config.toml
n_layer = 9
d_model = 224
n_experts = 128
experts_per_token = 3
d_expert = 128
d_shared_expert = 0
activation = "swiglu"
moe_layers = [0, 1, 2, 3, 4, 5, 6, 7, 8]
router_score = "sigmoid"
normalize_top_k = true
routed_scale = 1.5
balance_loss = 0.00299
balance_bias = true
router_noise = 0.05
init_std_router = 0.0112
lr_router = 0.000348
vocab_size = 14511
norm = "rmsnorm"
norm_eps = 1e-06
tie_embeddings = false
optimizer = "soap_variant"
lr = 0.0167
beta1 = 0.95
beta2 = 0.99
grad_clip = 1.0
batch_tokens = 131072
seq_len = 768
train_tokens = 697400000
steps = 5321
dataset = "wikipedia_en"
Below are experts of layer 4 (counted from 0) of a mixture-of-experts language model. Rows are named router (the router's row for the expert), gate (a neuron's input weights, with its number), up (a neuron's input weights, with its number) and show model dimensions 0-223. Each number is 500 + 25 x the weight over its row's rms, rounded and kept within 0 to 999. Numbers have three digits each.
Before each expert's rows: a language model's description of what the expert responds to. This comes from a sample of Wikipedia text that the model never trained on.

# expert 57
What it handles: Nationality adjectives and place-name pieces such as Chinese, Soviet, Rhode Island, Habsburg, Caspian, often after "the" or "in".
router:492575512503510502488494509515538494513507509526485463495494536510494502464488498525460486444500531483483519460470515518522494493481555506501510453489473516524495495531512477471496521480508466490524535452520483542450468468485487517519504485466474513494536491504503479497482484494483483475497501506509466524524488524512494564524504508501485507513528500529520536459509507526495498452501498454525492495509507458492487495467521477509468461530469523459455548495531491530490500499509449495492489527530547513504505489468410506475541517463493465489490542514503502490458539508479545538456509455489508467513518469513514497477512531500509493535504497486525521469504496452471530518479
gate0:508472500540517503504474501501518511480495498496547456481497529553498512509502484483496550532531488499498517506468454527489502511498499518523497490486507500474527529495503506467468454508513491485493422513474485494477503500506410508550536520519507530502535524465461506499496505487492483510503473519495502501479523505516462497510501473539497495506532536548544515494539477490505493500484496552519539531501537501430490480505466486544488570529501464483519488483530513459516456527503506505536494498510518544508485509483490509531492512505489478504500522507479504449475516507571499529494527533503499506516526478496488491514455516491531554500508498450504503451552498502457530497508
up0:509505494496500499474518498473499470567514480500483538546543511487496481536491505526504492511473486538504474502548519502462493477520490423502491522501514526519476492482498520544507509530484521529487521531508523480516506489502527470471462486513512487501479505498522488521491500470520548523453511501491491473508474522478500497499528556449503519472457453448458474494482513503547520500486498451492490465492458510581508506497506515479556516481513541528525480493498501510497495474490497498467499517504503483499493480502519506476490489511520521499443503489530508530510450500409497464495496484481483469485479495501493502494554498487460448555504528529494496501451500463512489488467

# expert 22
What it handles: Word-internal pieces after a capital's first letters in names and common words, e.g. Tup-ole-v, tele-phone, Cy-cle, cour-age; also Marine, Life.
router:480504493487496525493491451532475496495500488496503464493520491544501507510453541467494548519521539540454511493495518507524457486491480468506492458461472495519471501515495456501498475502503524507483518476524460523430499480503507508497501491500443479494486473506551486487478515532485479532490519493535481509524484539471486530531481472506482498493483498490482494510555536499458528465464505491466511468487499496491512491506478503513497454529486458502533494495517487550484479492474491491478530528510523505486498482533420539493487480489495538455457522451479497473484511538515471459450531479500473527458474469533489520514538515507475473485533534492508476502533520459542488501530
gate1:504505530503493496513494501485465492499502507525462502467512502512478487482468488482543491485492528579486514512496521485501492482477500484464508525455502506456432507508489465499488520506469505497550439550502488532465503497530488548481513500521508419502496449486491484492493480521496495494490491490499504493501501494489512449510413477452523510509489505492482498485465498571497489493488572496474463500518497496501503501460531538495521497553485477521477499514468506486503479501526460491515492466520571507523500467495487566446506516507538536496450531522469501499522504507494516509493459501509489499485515504500493539500500511493479491547492497519487439512505499509501502509473
up1:493483558503494505501502491521529475511499521504514518514528547523522497517481508513493505461546512424500501515472503544507519508506498460494462517519501483546509500472467558489518519487500435501490465499468521477475519519496500482575521533476479520507442531504506497559476501417491499550495457499505507507567505486492465511471534524511498495497497512472546511507500488500500515498536502511480524515513471513488500493504506483517501494460500510527511499512497462507521539459500550472500508504492502524497480498444524545534514458492490483497525496470511489474500514482508500502483516484484550495481497545472496462496510474493549488496505514498488562503483514471495560542486

# expert 19
What it handles: Concrete everyday nouns after the or a, mostly materials, buildings and places, such as stone, glass, church, water, band, hall.
router:487509528482485464480512453529483467474533501498500531487519505516473539500483474455528516488493492547500549440489544493486490519516465511489501424466495496495538450486476430480484490522522497513483488483523498484443498543554523506502539499509492472511530514482516509527500474521495452481445500503503508517528497492505497497494484485481512507539495542513470485491512554485478533482479490508457501505519516521494533503497515477495491468527489514477474512525504478483514458490494465464481523514494484494497468491537449494526524483497536522488445536512469489435490497495539506517475565520547460478483515504531524513492514514506537487514527491479485506449511494499498536479497
gate0:541487502492502467479509458497464515499512512510495488484504502502494520467451510493438550519477475480475542538474529506493501452485502508537523488528492537495536466498491495480486501464505507443495564502557482498530510531535502443464507516501518463490494529469507550490566488541504479501522478469498546520492513512547504491484505500521541491461497562514503548461531489492518494532493523512495541519496503475492496456523494497486506484522451499459528518470481440504487530505494498525499484497486497492514493520483510512501470495503491506468506483503500459504525536504505502513540501499529512461497441480461495490487491488518459522488522509461509542442498546500485520485516
up0:501505493500539530498465502475495469499508497507515537534506509536426517520494469534451531466483500508469542470513514577483513509502513438455482511551437547496509475493494483505499496502499508537467533519501498516469510543474461495431516499506473501494571501477488496489479500516479511466512484516439537508526445481486512547520528485468501515500515483470499516480520481535524476502502485450478506531503465515478480520506519514492505513499485496502482532497491495530532505535509529497494519487506492511520527471499485469499482477502500522512497484526494501498503514519497465504505522512490506489554496549524515486499487454498557497579547530517507521490531511480487506506511

# expert 40
What it handles: Final pieces of Latin taxonomic names and foreign personal names, e.g. -idae, -ensis, Merlucc-ius, Cinny-ris, Mihajl-ović.
router:459495520481487499473492534485485521485533484490517453482522489474521493521532508506480517499502488544457502486487500494523497451495510522488527536521516532505517522506490528493479479466471458534450538493535493480386489513487510542527476453447496466461517517485525491486504455528523466486463493467496537521486478535515489544527491513493494536493497493504491493489532489527456461484473461467512496506482487489461545477491487537508523505478514518483466512485486474517484482485497480505532517518495512489454471456503476521512528520439514488500506517478500488499498497449511476491479500489469475507460532520464518530471473495454475516511539465519490537514530502520522475478499
gate2:504541541468468509483499511508503544558509499519503518495479537498506507496506475516496494507563509510500507464481495487529493530472473507452530514509496473488539498507485547558512507487504468484470471508535519520497526554512505498491505508501462525487505498537502522513526526476513498463477496538496494470552469465486495491520524427493467486490503504526500508501482578512493476497450495511485469525577522512519498479435529511501467491462506501533515503501458541487497488464465528497505500541500466485500511495531467497495510526459488510492501463518499477533501523499494494494470557489499535502506511534497504424518514489499497492504508501490513433479503463503507509459531
up2:496520499479491494508471516483512488550458496536489506529469499467482503501489511494498517484539530506506507511465504516560498507496501488479522517481486485472518500507537524470522490488498500505476476498548489475488496558494454495484518473496492513504486491510463558547500440524472501463512606507563520499524499520517508531535485475467493489456511506502520524517481547492495459523490490508533531523556500494518474476498477469518491498572500500483471477468507500480508500491517542516516499507454500513479512495457496508473501505524453472533470487443540468535531527489491474490477537512498549497523519490529502466491499485502507520486530505510466455519449517496514489495502